config = dict(
    experts_per_token=4,
    norm_eps=1e-05,
    grad_clip=1.0,
    train_tokens=313500000,
    dataset='wikipedia_en',
)
Below are experts of layer 5 (counted from 0) of a mixture-of-experts language model. Rows are named router (the router's row for the expert), up (a neuron's input weights, with its number), down (a neuron's output weights, with its number) and show model dimensions 0-255. Each number is 128 + 24 x the weight over its row's rms, rounded and kept within 0 to 255. Numbers have three digits each.
Before each expert's rows: "raises" lists some tokens whose logits its average output raises strongly, later layers aside; "comes before" lists some tokens at least twice as common just after its tokens as in all text. This comes from a sample of Wikipedia text that the model never trained on. Tokens count by the router's weight.

# expert 34
raises: ".", ",", "–", "t", "9", "s"
comes before: " | ", ".", ", ", "–", " |", ","
router:109125088094136155139106167173097142112122105152144121130159093089099100124120132095144144159133134137131129152138098158108168131132130113130149187151151135156124099110108118135140112125123116127111136145091149143127111108146118139119124111136125131121126087128143158129138110109137120138149150076151141113081129105145111111083128108159121130150084115146141127118142091152097152104091088118125058127120115124119093159155163138150169127172117145107139149145127156125140101096130148128137159125068141121107133094092117106145178114131140128146137135162153141149122154126116072090115185141077085142131103118106101148133101129113116129141119152117131193158095117095183169154094123119118140147118124119101187122131149142121116087117155091125189173137109157141140129149134180
up0:136113135124094104154121112118098106094136119160110137095134140129135087113109136085155147147099130127126117133159113175184163143103125097100187138096104197113108100109105111166179131115093147108126110142077144134152180090136111135141096103131120103126128107142133103125083097151136105139140170143142165132126147078120138137122125180144148107149085126144107108116166135171106076180119120123141160110123108148122119134105104136167095132125104160136117131128135130129141138116157143196163163104150122149126108129109152115126151128126110128165184107138139118125134105144158104130127157147117111116126085138083134107150110159135112152140130115131130123125163138143137093107115109078116130090120093162142136095084149088108174107106143150090150136176122147133148105127139128
down0:084100134116131124113144122153133159135156132123141097141172109115157125130092099144109170109105180114117122093141138107131120116113116149149113145161128133087109163074117173121133126114142118134118107133166143154182132148112124114100194091145139168110096133149123136135096143163134164187097107113140127149093155105153166108125130155056107124134135149145184148147134134108105130115114121108115116113151109153116152106142140107137116105125170147148140167131125146146130132161114093132145101144101093137110105074122102193108134158151151104179086179148123166139160075144109128123122144164098097147121114074112106118153141178158148109105122125109119152089094150085138140136106139138125145133111162124138116113135136135115132125151096115125125157134101110098119146098143128
up1:095138124108142138131104087120174163124130134138135140126127094103151128109130119119100148108155149148171143110091092187160091137138112131130109160123120122137156146177127139122070140118142160141149113114112149151116154099168116072116095111181106116130162090103113119143140118108145139088075134095145091151159126094097138121101175131169111148160127140106116117115118111124137138186103124113165142118173182117133132155146132127161145090125150097160146155193133121088129056143137117131182096117135114112102130146123103119127150111137117103121121136132130142132124155135153112125096090158118104108145138095140110136137130169135114139145162104124100093121165148146136118105130127106093131081168137154131095116116149117178084137174116108147102154130125114120140110156149122
down1:108113090135154130106107146130158115118111103121120155130115125116135138133148153115141127099101129176131106117138102143107165106142132093123129178123145152109117162133155103143114097132142116135139129155102100115107117122105142153118127169100165147129078100162132122128089097114130151134139107131125133112136115130133149142162161138106105108100106091160119105089174110110142088118119131091147114170149098145113139149107096081082136110182201118147146130117118171122117149135097079151180094142102152138126095105151157150127096113169127094130125125100124143137138117086147128104124129133140109126138131122146116122119157109150125142138166132099146097169162133164134125147102133084111184122097166123106121145211156115158157136088105142155139062103159106119166100147111161
up2:131132171142163158145120152132127094096129110120157140128102120092140117106113174135106134110114127083118138153128152105154099110120108135133087117089134107129122099128104126131139101118085151143135160126123144122111153119111095112090111153136093166128096144104109121091136132138112126172119116169095123124123064138116136120197123113167145105049139084104093088104105162145140142138110070109142132129152116122148107100105139129176124118172150115088151159118103111127134105094151086151130179145169150108123147129126131110111156106147188074147118107121124119122127146140125111148129100156111096122139134128128156130130124130106118093165139140161096144121088147159108076126124102163104160102123148123152141132123152137131139116114146105076142128084154108126124058139135157
down2:123122166132107120122133143129086133159145137163115122100132150149099100137162119134160115113180183146144157111128122158144132152102120115157151100145147172149117122136150151168129105105098137142113118142139142125114119119098174095091130149145096124140106167135078096111159112115111144128181115150137131134146175088119108142146130084124132093114111127122085151100122109111151148149106162133128108171151143057109087150129130159141178123160143110113137126131134141115108089149144076138131156110151146103114134092146141180180170150160141117119129118143077154190149157133142120115142117173111126117128142149092114137112125142150173169144121107131142101092140161128189062132153102102097143103152102138137120112151120134120137123144142147143139135157142116135114121144099091
up3:145098139140136165125112139106163139177090089173142142113119145139125077138143164128070111114134099104108137108161136104157146112156125132125115146166121149125130160147120165144122093149089162135094134164117141098105142145127133119194144078105103121121104146106092158128082155150167115120113083143122144138113144170142137115140126134145106173098124173107127156114128126146177172126087136121108110137084138143120136143127095169134131102153129122113115183119150104108150132141118129143116125161137121113183150177140150114145151128122138184115136134130133126154153090109127151141117167110090140090114144101115087145120136107130106153151112114137155156162129125118143132112121123056150139139109145118134113171092140107128092096113154154180108144121072155103112144100114116
down3:156099106147129102109108182093116149154145128147136078084104127068148138107050139132119119146138118145145141107142144125135123092144137175099105131078146160125120164113095126107140154135134095163148103152095109112152110091155118122122097145124150116169112090100129130134095127166095171174139125180123119097100139142125124135126112137117127164093125126113105139117123171167141135156132108116136137156075150163120131168150141114090149134156125089136164087122110109147138144153170130074115120147137144136103098104161077131146097149163174120088117149151102127114113146115157142161126168139127137140136139147145151119139113145124160121115152155187117165123111135153145129137145127170121096143152116116141109107081128138112084099136148151128128138146145111140115171134142159
up4:146144123109153118107124149135174095121105137128142137077182174131115139164116116146167128133159135152123066097095126138106182132099144145160165125090138157118107137158099134093129087126149148132194105117100174156104124122139188100146101156134130114117104112070140126165151126150120183117111143145171153131128144143120116131157137119111128138150126145113175112105146073148131108122091073121159146117159130093108088130090155163131122120149071140117138160139155079121101151138144099106132186094131123153116150135142151115146123108140137135142179133114128115161156127106111088110142135132109148129180112141102111155156145127169083155129128130137106133126124153130134149125120130114130114084134139131107093111136118151112150165116092151133135111141090131136140127123105093
down4:116107108107104113111163158140140164138139139139100108135114118116115161135115162137089124143135169090142133105162102140120125136153127047141121152119164123120111069113160122143152128135159118149078107103113105099086093138122187100079158089093141129108150126145134135166133121111121114155158144112131094180123144111132136142097126114129140148118143110094120103125122132138099123102153156141127139140140080195111159133106137126111108100117115120104119120132144142130146097135081141095153163125117152123157143128109131135153093170165117136116108122147111162095147108129146111160076127126154130118143172113106134095128139143104196131155173125147083156123161150128115112075119125114132151119161108155130137124136150114132107083145168119121113090177085116136176167145134099
up5:122127186118147200175120136116100177122139120116137139112143123123131107073109118185102147114131171157170128120103118103148149146118128134129096158145084113077161191088120158122085109143119086106063114085161131165173134099114076178125148101138141131118124103105131127116120164142100102104144069107151138100132115097152099115124105128112126133128146115131127124094119136135174104139153136065164147130133138097140128115129113141149110131138094118162142106127116138118128143100147155103145116196109122114106165119152128125139129166151150100132130146157130128113109133098115128137129149125125102119067144087113135142127149110153150112130127149151115140113103135108117159123173133187110143158103132137116133154121132126119117107138112126113151157171113156130144173107124128
down5:103125070136085123147148113178143081105103147094103128128152127119113127156148137157173106106133116167089097066136149130108151085119131102137151102131151150176104103107158163135134175192146148142149167103142123114090106173086115144119161130126132145128096162104129161096173101136090139156151139152127120119110119164129082123131176154111117138140128095120142158098127153150135166127128121126099108180124111125102115179139163151110133128099112142120140108086130116134135124117140125134109091163145117111148118088128152142120142117173103137154085111144153106088182128126088155119116176107125176133129138136149089118143146109119123155148130126125173139144152088085119178116125104119133141170109148130156146140121105167140146135117117129113100132108145145124142128122130118
up6:147137118146140153150143128172105143128135136130137099122119134157134119123155128138142112166074137090104131147166113123120140130119121079148140149146146123143137111107112146133082139093111089156093162093167115164076147145123121107143077127149119129108151103134134156160162104179128124117143123152115128095145070119132109138132124192131157095151155099140106120140178126116123160136137136135091118128151154113142157150173121059156125147099121125146146121120106126141151102139144153143112091125108140135183125098153150149107128141149140156131103133152159119131125102152157114109171131105122097132167108105155118111145121120139104120119147133086139149111096126093104136126082127102122132109114120118116134099157107140078124120123168202033078151137133135162152090120123143
down6:121123145109103148127126102149103150093103105139162126114158124158133109131136099104144125143140137116108107128146174136135150165143121109128105173148106125131115096113087116191124087138064124127137155123078150095135139140154136120132069097096118157135124137109120101116132149154161100122127168161161108138127101119157108157159103126148134116135154140118117147121125112111163152145089155125092140075101163137161149115183128118135154116091062132069094134170095161142127122112138092096141131093128112146140106155121149148122116111153094140100112168165148102098117109138113129125145101134126134117113102159106123133131147147111147152124152154129105091138149127082157146141102150104123081132107089128160089139124133115088173068112148132145126107130105093164166153092117101
up7:108129120135147124109186135173112117110140162171093104120130097149077128130105138104083145119157121141122110180152117155151136146109129131114122128110114097117125114185109200131122101134108149121198087133089153173108133140124150118104126104160150089092195134163128140163134101124130104143143105107117118146120145090126116137132088114104092120120117095095133112125159168123146091104116141123143158115137124115121137157140121116152121188119105138136119114141106132115111101118116081153165123114118139103089186102120122126120157088105149115152154137154145126126072132140104074162116153115151129131140136130098089124128151138113149116124173175107094119090120118120092144129166142144101138074115124112140177132100107142139133127135092096106141159124155146134118110149108142
down7:085149080174172113109085107116133137145125159109108148122131110134129108112141121133138148114117100122136132171182144140112171140120130122158113129139087098132104170112127120149107132111168121155117126151138144152146146146130137083126126117096112137135090116086148118147133132112084131122148097144172100104121128129116170127107115122146133162113102145120137122168132113135121142129112079112120150116143103125148084158115111145108156119129139134105133085136111130121144111099133112073120149104132117129089118160088138120113131155157127179132087097059123159177109160127126095087102128152180155121126122107173103141130141097092101151129172113169091162123124113151124137145093132137188115130089138087132153157099109129106154140146140138132170105141160117130103162132050096
up8:182150148107145125145120175117108121131089124114130169152133102120104119097144114120160127111107116094129097135091134167178099118105206161140144105175183135134094100097140130130146108148110146142137172134156152111082114114151114151088118181122167160135116133108116129154129109123131093091132113151116135087096158127120096150131150110123124139136076148130097093120132123148103120118119122162124095105091152136127132099115132118140145118112147181127151084147127071108126151124116119109057128105093071106099135123156098117088166158094144111130129134145115128109119132157144152125122140135102152144103142101117190100125104112120106085151085138115121106147125142096123149121106148157140104138150142139125112124173109135116144097082122109104133098160090119154122106129129128
down8:160145106130128137118171095146118139158163154105136116131130121125118109112133122106151167122099085177121119141105095091153136127145165113076130135069127149156109131109149142141134121082112089120155127165075137130149132167138103104121153162123158124174150136153155073114114119131130096055137109168139127079102128131176123133164112135123132129148152166098148085134096155121131131107142143140146110150158130122133109163150099122120174110101127123120103128149084116144132105151135102119094123111086079161106137175158137128128129157152091130100115125126096135136100143161085158131131139100164101123100126063126111166118134125134088155165152107104131167148151119116135147144110132144115106124140138108106154128114134115111150133141154099138107101138148144101073127106187143
up9:132130105119164143125118159122166104103108116146136133156115162134136103115116134156153129166134149136147150098124121107120136133132143143124138136162083115157107143127149123087138153085182150119122171127111137173146193100133125117125122122120111096125117127096095124156148133132136137115136132145144126095112107145129116106118143118098136122192127133189130156118142061103105155139114104184148160112196127109111151121125121124112137144122139118083139127112119166113141105091172146127107124137114108165130132143108114156094149069125154150118131119102108147115128101109168131108138188145103119066110143139199103130137128142093115151142050104146134178139150130131170125140124131168148129139149137162122119145116074144128122171144139150106131165080140149150117116143095114
down9:103088159136135105158117182146103097121113125117077099173156119149125138129106089131096144157116102105117123134125078160143129115125108118124170132162134138116135095148105137168097156142099153134093110147103104099171132122120170036104118140186146104156131137125145162148134089104107094139141137135131133118125150135152161150078140114126106149091151116101118158120127125153125105129142169137129150123170108095075122148121142154116138164141143093185121119117108147109089133121118130131120120161122130114196151160135145139093130093108123105103083103116112125106168105156132146151119116126126159127119094143087116143095137126113095167111154126128149100117110167104145108132162112123163105125122125151166106098120129117154129073134116109125113136142102123127166116118179101
up10:157139117098125140118117134160144147150105154114133152103149115089090164120135118141112148139136150139166130130102157126113143134145119088117115094165097137109145130123158132134145125122085134132146096144113142125153113107084142179134142152156136102094091074106136123101129124131085103132105141133127126087144132128143135085167157109139155073154168152128106151138145103127107140150099144109154153156114119061127126144160103154104152125128099113158138138191137106101150076117092126119092120144146096100135085116067104132140162126137126159085154151087068137124118120118133132124114140132093141144132157145086143149125128091091093161144125158119099184145095124105176137141148107155098126125134171141114166139181164149137128156106154136117096122177150119122143123121126115
down10:112094098117101158129140142088132150126150108172160137154155162171136056129126110124136162129138148107145123147134149139137099126153116120096099189107132125103131128142153120131120102114059111101155187121168136122146126151150135124160159148146122180104124078093135144135124105114170089115108144139135144114123111146088089111140140132118097149141118178135074138106083142116114143146109135125103104127186176166100171169150158139109146140142135172096143113094128139126104120121146137137144099158124094115109157098114138132142131118140129160133187153160104154106106120112132144136098100109090135086147133103101150088187118100146130105138150172120149100151166136160137137127124103158155108110151110110101077147130131136118148147127126117114098119136128142136103121113119120
up11:158144119132116117107133116131138149147143096138154163158143115114126126142168149155095087119129139132140116185113104082144132120137140118143128081130131168118109140130118095131080129138170114124136124175137121115115094156174085083133139079092116145125121109138090130110109118124124084092120142163131145113124173129158088104114153156165154066128134129125109129173109103100161079125138142145148100107117091149097121186172150116171140106112137113121138132143129078125117125122119163133140144136122163155150095105141158129117172112111097141154115115121130120142124151154106109103034091152123105113131135152124125146114156145190123164128156122125174180105102130129111118112088096110111098124096122119092136104119137149137107094173115121108140157108108126146125117134103138
down11:124163100133094169139126180166141166143122105114123142100140093143110167154119131126174141157161069142103107144127123149099142197118162092108137119101122160127166127168130115129171138108142108141128168133118127167157130158105096137139156155141157140137156148113150115112117117152128159138134140143119150110159126088133133119133106150141125129172160100182127136088111136107137138165095115128163082143159135145131140096144121143091149070157108111128084128103120144157117107128104122109094126084104150149108147149130137167105131157136079098152123155123124101135145134136166080110137110134122135111156160097140119160144113110112108166134110136146113120132136101098127127168141076145143153127154168142090173120126151113093117113079146146166128138166145088119143148114136178
up12:104146169142152143088138136118133107091126156116120150126120138142109139139166144134130146098106119131097131169210103124133117151125134093140110156158139133112159100084105155130140160111084139135106124163146139105184194148146153153181084122140123145110138141169105110120131135124123108108147132156143144143135154139116135099115142186100110135119111157137135125126146134098126075086128137094158151140129092131107133158067140119114164109114108118101124143107105123128146155120163164103093099106168101139136142148134120100186119090124120060153098157128125128136134145102111132165140132123148102081131117145126117129131140138186160157108180114112133110097130110147118113138129127099112144148135116078128109108117101173148099113136141132115126140147123153128119060109129181
down12:078118152166118144138148152126143163145125130143125097144116155132109134112142134109127149082166120148101134125105140127108133109136161156126118129143134126173121110149140138087105141152133119100129113062164164134149112104108130121137143150166143121117122122115120121155168159128126154126147111139111143117155167121108155165108155147092116110129143129099104100146093177139162099092121144134138135157141107120118117090080155091095149132140148117149113095135125148147118158155105104162138156183146128134124147087128136133089143136131108110131106125120111082136109123147124143124133087098106082114137150173077109102165161137147129121143123154107136099101161109180100108120098096110082091118119128147193075096109081139131115094189115126098124145142115128116210127109095133
up13:178105178118147090151099091101119144116173113099102110156117140119129097100114098135135119102121123182139195109147141113154128160144119144149088153165122136139129130161100082088159101150115077153133150143120136130126152086124113118144139153137094125107112160086115147139098117140104145142155137119131124155115141137132142071114140086114147122142098132141173157134090140136110178108126158163140083133130180108117126136107097098100123120103160122129117116117161134154134134147131129146141153124149158161106126171094134135096135123193087127117120134066106126134139128095127139087147150149115145138118165107118120145078110105132139143109155187137127147131127148127168157092108106108145151131116107076110118107129131134108133115121149098138146121180070147113149134126143094
down13:117122118107085174087140111105126085111135123152064136127139120104127147136112133119113101128125144135117070141085126189164126124131093111145144127114096110142126152127135182114115133124120134144087120068144100121111125139114115138104161148141117127119170119104108121112092108121163107144106109135121112103124114117132136144119126097112160102132154144121112160106108121140173096133171124056144137118115102124137135182113188143170133096144105154100139109167105121149152126132128107139129097168159153109153120149125122128130156111078131111152152136142129163148159111150085139154072171196147132137177125151137173110134145148125140172120107084132145136137087119141142140139155133151114139123106108096119188108128166123122157126152109117145169134120177121119098112115097146
up14:118101143154160161088110181129167131164152102121146140129157145091157112122116117154142111137135097143152157177124112131106165140138116057120152130096114118149140097136101084098148109134154136094114146198096122120129109088112117088116138142108138111165142104123121169153159127118136078121127136116125122137073146137124128140144100139145128144129064110137118165131134140123144132133081153136089113138146112126110117135173134128134100132152151142146107116113149128126107104105107142131098152180077124143145171124123118109167138131141126166119107161139137126098141153113112154132120103091072171111149104138148140148145115155122085117144142108151104168137088096127136137152111127132080165117098139103147168142182171127093075171120157134134099120116127138143157110142148098
down14:085146126133160173136136129157120162154094105165147164096133141169172123146133110145185145112176098124156107125150157117146101177148126147121108114129120128101111116112122108178116151172133098150101140118116157138142095091163130130135102128100088200114163175164144117127147136119101126158159169131140128115107166126153109120123164148118094116134105137116152111124117139135122151133110133129164116135141109108126147136075132152121133077122142124125086122100133117110087084109099135147107111131133122111098152117136163108108142155134133164204152154115130122147137107144156115133134069119115106114114129142114111103086152142130159126163142065119130125126190096125128125117098156165126120142132158077127100117124187130107150124130139185130130131167103134132114111118135127
up15:062125104134134133078089155137154139095135133087133171139104167106109133154101099139148110126098163147105112132151126110098142161185147119154110138108107183123147142118125131146083113114120131115144114136159149099149186122149114126115137139158143199116110129089165085135121121137090116121113147158089139131096129091130138183127105091119127103121128119157134116122138117122143111142142159111134137154133109142159141100124124154165103144163129177154113136141094122120092121094121130158136113108134117137144147167122102132145119107138090114085137140166095142098150090144088067123102071114098129166138125152114158105163120131112103111116109098142086128114120090138162125146120126137102133132151148164091115132168142136136182124119144110115104130150131109065147168116129154
down15:134147151111154104141117149145118162134155110126124196100109126116109082117151178169074078134098133126136162132110177132135118096126169093119103120121159139092093140141185152142128116116158104168122104099111100170115139122106153166123107073077146116161125120114122113144171095131162103159127144106126080120153100147151158133132153166122110122157130142106150122123153129101141142127116117166141106157128136089136099145161099162143145119119122106142130186134109136132135129163123127093105137163084182143121135098150184165134094133128106143149181128128129096134157123110108132117126121125160123097109121120138132140125143144119141154162130141139125162130123091114118134078099153101125133122135139054114121087120154154125131111155124136142111113169116161105164103152128143
up16:079117143111138123091100104128111131122102149135142132122129131144098134151167130125153147153120137175132121103134165143133151126112151132109122138148116125139127112153116072183084133139102135143114115113078133119103156113142113099134134133152153120125132155163103102130124141144130128121102128146124137181095151083093124123082129097141154120106110100123129140149133101158163130121133119062143197184120118138136097182141152136115097132150132113146128137155079074132132071081138174123120105162154134146166148140140153077160088125166155129123105111086136149079149191144096112112086123147088128132150138144160145134131089130124128142135139126170087115137135120135182134181131100097129119125141124096108110118122133158113174144112128166144117125121119096097102135127108130
down16:127132112195137141134158139136126142195109089155160137157118140104125094095108172115120132135137073126148161141135112158111141093127136145104139080113146135144113107153121131085110126140122165123119125158125125128152115157112134133141095143135121140107095142078112136119085117133113097133128119163102130085086166134131164134135132129099154177121091176122130133124081067132141141115123126099146082145170141134138152137143143108116131114134134126137106077114164118109134169143108103108085157115153121120146130129143151148110149121130165094128166145095181114130144143112125090162114168140139149151125110111158121117151140106157133148098117075135139116116115153138160105173127150140087152137091143121159135143156124165084063104153111139143093130168138132129195113096123133
up17:123119143119144136129124153126170090091121108119076141091096127164124129109147132128164152062160133125112098158129136136112119119073121124160165136132138146120105129144157104173128122102140081102157073118127144097123152145132102124118156128139115111151159160088117109076099118147135155135143142173140156113090133130107116120129134146120125110102103128151126133170092156095121135123139133158133111097119120108111132090111139083131134148095138114130129140176162150135138124141115121148123142115109091109111100171095124198124114106119149127087190096134163124150103122141145136135134144094107126154130134141127150167169185149148127130145125083154110104095135143118119118129121097138154179164151129114166120160158114120121108149182142117095108100157159106075141122084075136
down17:144131141148186142115161161130144124126179134097092155092156195117152129118140112165088114101097081115084129145112116114154079136120125114086157092108143140128152128157173126144119140158133135158165128173133140139165095142185113113131119112112104127091154151113156144144130134129116161143125149122121131160089167136124125146174151138201123115147120136134151099160151148089132150168128127133104102142120118117153139147120153116126103125121098111116121123176091127138115149122106148094150155144135149132141111137181099106134092116133114167167104164113120110123118163155192121133111109141131185148131128144164129110137141121142144135126102137141116124137140126153142093108111095136176157063140128071129116119125168145164131151143123144161133082145162128120133118112137106
up18:132088107198142146136125124124108100155140142132102116187133140098174139137089140117143110110108127136111106083142127160099119133133146116080133168169155126157151148127129137094080145116124137116173118129114106166139151131171133157174092139135162157115115148102094124127133132133120129102109117124137138148131148140118125125087137104135085152088086110157125150158119162163190107133208143127133146113127145080143134118132121137139129108113117065138117117113157149098126127139109107136146131116125146099135126148103113130176109084135132120154124134125091137127116105133102130100070099139141115135110085138154098134142128103148095106141077158165127155147141120102112121147194120141156159165147078128124114085085081136141091133121154127116142162117121122117123128163113153
down18:141134124131156122139109144153131126092069159125143101106125087108080136134159127145099184132103153128133109093136068132079111126160119129158135151116121106101147136131100164160097107107093123124128135146153137083082114097092104157107140098101114111116118173159105154167079099090156127198142130104147107122086133106103127135115124182136166133149119126115117147128117166112091164138114128136107151129114113156121132125173125122118141134113125128101125123127149140145133112102132153165147109124090152135142132138080161169115126114101122123136139129153124130158135129133132153106144145135165131067184134152134127127118098128151134165100189155094134108161133137144121134080095105162138094115131138109145103107108159130139139115153146062126097100097135133125167130166140151
up19:139097089117135094146106148120112151133096122105107108118184152172121137101102147088057117126140142093125103153111122091137153097156138135132134135124128114111150092086136123133123161143131139131136114129117120167080117123100136131156121139132111122157104110131109142119128074118125150137114161118114141109172147124144113145095133108127079140140110096172123114103138139145113113119131089107093111130134156117114123097145160157121115138141102175131120115129129113146129137129106146183164180140116145119154101117142140178129131140099113131172144122121126146114144115111167140103152124160127168158151124161138098099132143158128105100162115111160096167211124169115151120064147090115087140134093084095116141095126116181118103136115150133120162168155164164106132156103102092
down19:088136135117140157125130145129130095102152123154134111095175182127107136091112097111143109122159092162133164111104102131159131141143114173139138180112155117135106137135147087147133139141091142112129097113146180142115136151126184127134143154082156141139155113136134136130125140129106112100082141121143141109099137126090124137129156115146150113131129119111165110137169147125147112138164142154126101113164134112108096072076132148110143119157101121135168172137156086158131096139129182133143139119101114115104146123129118122159123128175104134134111113164105175122115133145102124098141119104118132147129105147127120147113106117116130030075151125105193116148068122123124119127117153170140139083160104114137096102110167116137107109088127189163136128112154125128136113138129133
up20:128087172102114142164123154141107080140105071103116139094104161115173093101158125122124129160102094090081134124151129114136188119094171107159144158137112131159172132148171139086116091128133123136111133089131123109098136118143176121119120158131137127177118078125143126121095162127189095156147156116121125145140070077177122095156101119100169106105128140138128150133124168103133138112117110148129106139140135157122130161123083181113143143127162117111143143119144156077132128138111122133137104158131112127139139136168121131098116128115126181120168099120174127157131130124092121103179102116150125111156120073128135139099152143088129118132099148093145137124137095149141135134125123134138130158148140122128126128104168136137139068121125124127116145122118126154098125120107173
down20:157128127145120166098189110146121118142089128106138137126165151140104126138140096094121106140154107133135134153117124144113138097112125135136110121136132178118153157132111129155129142130152154134105117109144100154168115123098166134071136130174118130137124113129169154128149096177096097135153084116154124091091148124120135122095109125113116169161157165135121143145097112132149117121140117105117170115115126125106100150085151114161166128112160111115109098086153106113153096094148092129118125124146090071123173152160136149163152165095102148118111149137122133084134141110119185128141116125116139127126169123143130127080143122125134119128158137158088163145154141079126086148186125107148157098166052165102115095134094151128131117158143154198137154125134140131134135124121124
up21:138145116127103157141112094122112166136087146101159181089183099166100123146107141120116105122105133119097182151131146137097102119128132164091167105098110126175161150107105129110152141127115149113150089160118104124127137107084127118095114099097159130104174127076158099169132116134086135150135115154137085146186101119111144134137122149170133130142149168156124161128156133121132140146092138102100075168118128123096117134107092104154141161139120151114108140134147150107115141132096118140121119152107116160106104128133134163093118103107127135140112148123074107097111169125129060118152145116153156108155126180132112157096159135095131127121114153128109110096126148136125133097101122107079106145138110150109145133102117157101108098116143135151108089166127148126179120126159141
down21:130155113134105121126093172142106160119087094179128148152130158143128144131118129129151158127120141185114089124109153153110167131131140123147108115133060084155117123121151176147122156183171088106122153122150080157111155153140123137116131136166137124131121098123108164110160133140157140090106130141174184160094141100109135104094137133113139129137077163141107121135092081119147096140131101132129155095100132096105146149128162084134117151151123103150129127113114158115156116121107090166130136130151149161113127165117104128140220175150105159106137114154148115130113169122145139116145101103117100153138073110106115154150114138116153159108149141164132139148114153169119121163122123133142123159144149088144129111140115161118158130132117126147143148131140123096112114094129099
up22:104147166138113164102145111154111125144106145128155092163140146139127130168140126156119125107156137136138134091150172124122104168127154145114122131141100112144155101162122153105090116108149120098148156178151080152099110058123130084082086134124162119111126097119122142110143132154131146105139107161133140138133157159088128117129138136103097150109118126136155093177089125148148121139139111097143140138121141160167113152108112126125138135111131158141119101105127142053092144147108137129148123103177101119091131084149105106129131147098124154108121122143121134178077134159147098085112128137118159146098133129158132138135152143101080131117126105138106158107120120083175136131122167188096102125136149136131130103184135137139082125170145120086139145085133167084120097119115149
down22:134139169137164154097132169140142154144133153163099081127105106132156096127073115094127162135132124137184153131143133135169121163129126057139139120114164120129113122108110165163145115129176152147100111112161130128109127108118138128157107121101084160107107143131112088125130166142127145137161140137101112125131131096165143099147101097169166100152115106157085139074151147092114086153124106142126116128110135135101123149135115122084158146124166141121146154114159179158127137104106113147146091109165151145153186150181096130138127124183123113097131132129171163153127148153145093103141169140125151126106083086112143109114149147114094114102127141105110122162135142112107143098142150106162138128103142166100120120149115134140101114122098160100122132082138145132104120120159121
up23:131140103099124129146139152122118112155144133136124164144123155129130070135133193112113105083111151116108144090149106117136116176166148136168163152143116152133114128124131167121158122088126120140130096126136129130175123086144126122151164142140077130148117139126104112111123188141130116164148169147179163131122126113128156129144141153147109115167094096139107159141107148117113126138091133171150115136127142159115135160110119131114144163140161132134116102145102163128108135101138097112098102116174135158143121117183110104095130149113106108102108112124147138161149122138181091102153135117102107093110070121151154090105120104126117120143135101120110116170096131161072093109142131121096154130119079100114102107098048116189114105125101098107136134113118131125102153153132108
down23:102078117128156090128158116155147169128149142093151120112095136133145117147102096129120132095142136135060107107132142130130150134157090114073087137129124127124161109107150095115117161134148130100108132118134123127129154142175140139146098140157144107080122112117146133130140114118115147126133092130118082130157138131099144114149121120093176119143166120150123122114132151140129140134102122100148151096130144098144131106111126155119133110086133083080120137140153114137131145118157126093116117145099151082101131122144077084108114137144161142126134176098149109106126097138123166123133168173185137135113154106156124103146159108177110117135127193149141106111170177131126127131079117187141101123108114157084175096147115087124145139134156163111100125148128092080154121079147120
up24:143098097075106114152106141156133109159161122087142120091114122096124131154113115171136103131097110082164153125105119123191116156129149155139186145098100156150142131124137124146142136100139150154128163085135098157111116124138152163159118119144100115081160138169153142114112100163168105123139112108119088121112127134116139086104082135101169128141127117110146121132145116137151143159120167146121098110111108142120111157109116206154134127112126129149124136097175104154146119122123148128185113154103120193081141098114097144146091123131121127116149100110102134103142133140087108160139116123114135132091149127168083107144147085125110152134113145104126169178145130103131173108144103110122155147132124151119111134108141111113166175141131112167106167149152122115130160106142117
down24:109112133158131143139150119147167146128113119121169131138105140098077122097139116098083118100150132128082139109112132149104159108169167136158061136123123112133148136142137155125064120132126144132097083110119144097109147162130099089148127138117117123167131147110159135108112146114111175130109187123115132151147140126138103150159136158157122138131168179138134124113107125125128144156144114121132132147120174123164135167142152135133129144131102098080172101122132120128085162172106112051085150148156138117124131148119130104178083150101135125104101088122163118160131154143103114163121093115113174123150130157112137157146141162113119100142108142115166146125119159142113111130135094122135130118109117106100150120151157118172165085134052110124137149084136124110123167127117126
up25:155117150136133096124105126136126115124171107118157128164105089105126155142164084150131131132151123160134160076099113147169050089126090092101137120121115095107096105108093173115114105123138135094140136167138143131121133149137099127114127173109104136114109138108146108123108105128153135150131105088113151156158112131150099137109101161124101149182156132129178144114131095133107139152155164134168132094133125144083093140093134105117164133154106112118126081156109104143119113134106143148157096131130133134105151087148129113139140128137089106144122096151119148180154122120124129142162150116146077117095176198125137145130122116141164136113166126108121106135135138120124137085147168146137136163102168108099104131106119151129151139131106132092175123125125119139199094116099151
down25:120077121133152128096171111155126112125150115137099118160120129136112070108132097104135148121088116161090134099169139131140111137124119126120157120126126161159136147127132067117163122146120141133171121147115098154141114128143139181133161073142176077061128113109110143145192116115133131069155183121125158141106123078133146103099106105125139115180122105149120122162138132122113146123083109147086107132155101128116123114125120117145113129127141110108132150119120126163128124117130140160161145167155116149142138139089142132148126117109156105174146160156137145117133148094149111102119121163120151131141115060106168104091147132105118091170095161172093140114105115149177144107115170102102129114116116153161131124139148106092105152118114121105160132161117133143129126089109131
up26:174113169106126091135114115125089120127120134118163136131133133127107123109130113102128095124109126075146143136102114135092066165091123138133084163116116171120116160086148105128102122144148090126132141142103161136099149108107114145128096124137122145177145144149063142148132108138179127106154128101154163094136139105142152113134113150167150182108146188099100128083137143112127141132098093207109134140131122154101117118144145100091103131147086109121109123145096120116132118155082123140128161114154136158088162176125076132130167108119161135130133103133124113115120144096140142170135128111146124158158089141119137141139144155130097107080117103132116132104102140134082146105132118099181099149124151111120139134107145127129134123156110150104091148141144126185172106126114139
down26:115148133088104127170154182111118108117102139152092145125130065156120139175118152113121104143146110143135115137127153088124157128122094132102114124144106162145096144101117138142155162104112112138152138111128131095138132146162123123104177141138109133141136123127145132129145141130134147094106168113112140135101098108145158125121134112122125108147105138141089100074128125124095148108117135138131124124108156131133140139175098105106124118144140087104100144101125134085118085147118159128115137082101155112082150131144156093101121115110143144170121159092086125143136151120123099089115135137172116142143080169182168111143137140135116142099130159124117128158159116120178124152096097115122028195099121132125103103104152147103102088099105100128172162141090119119131084141129118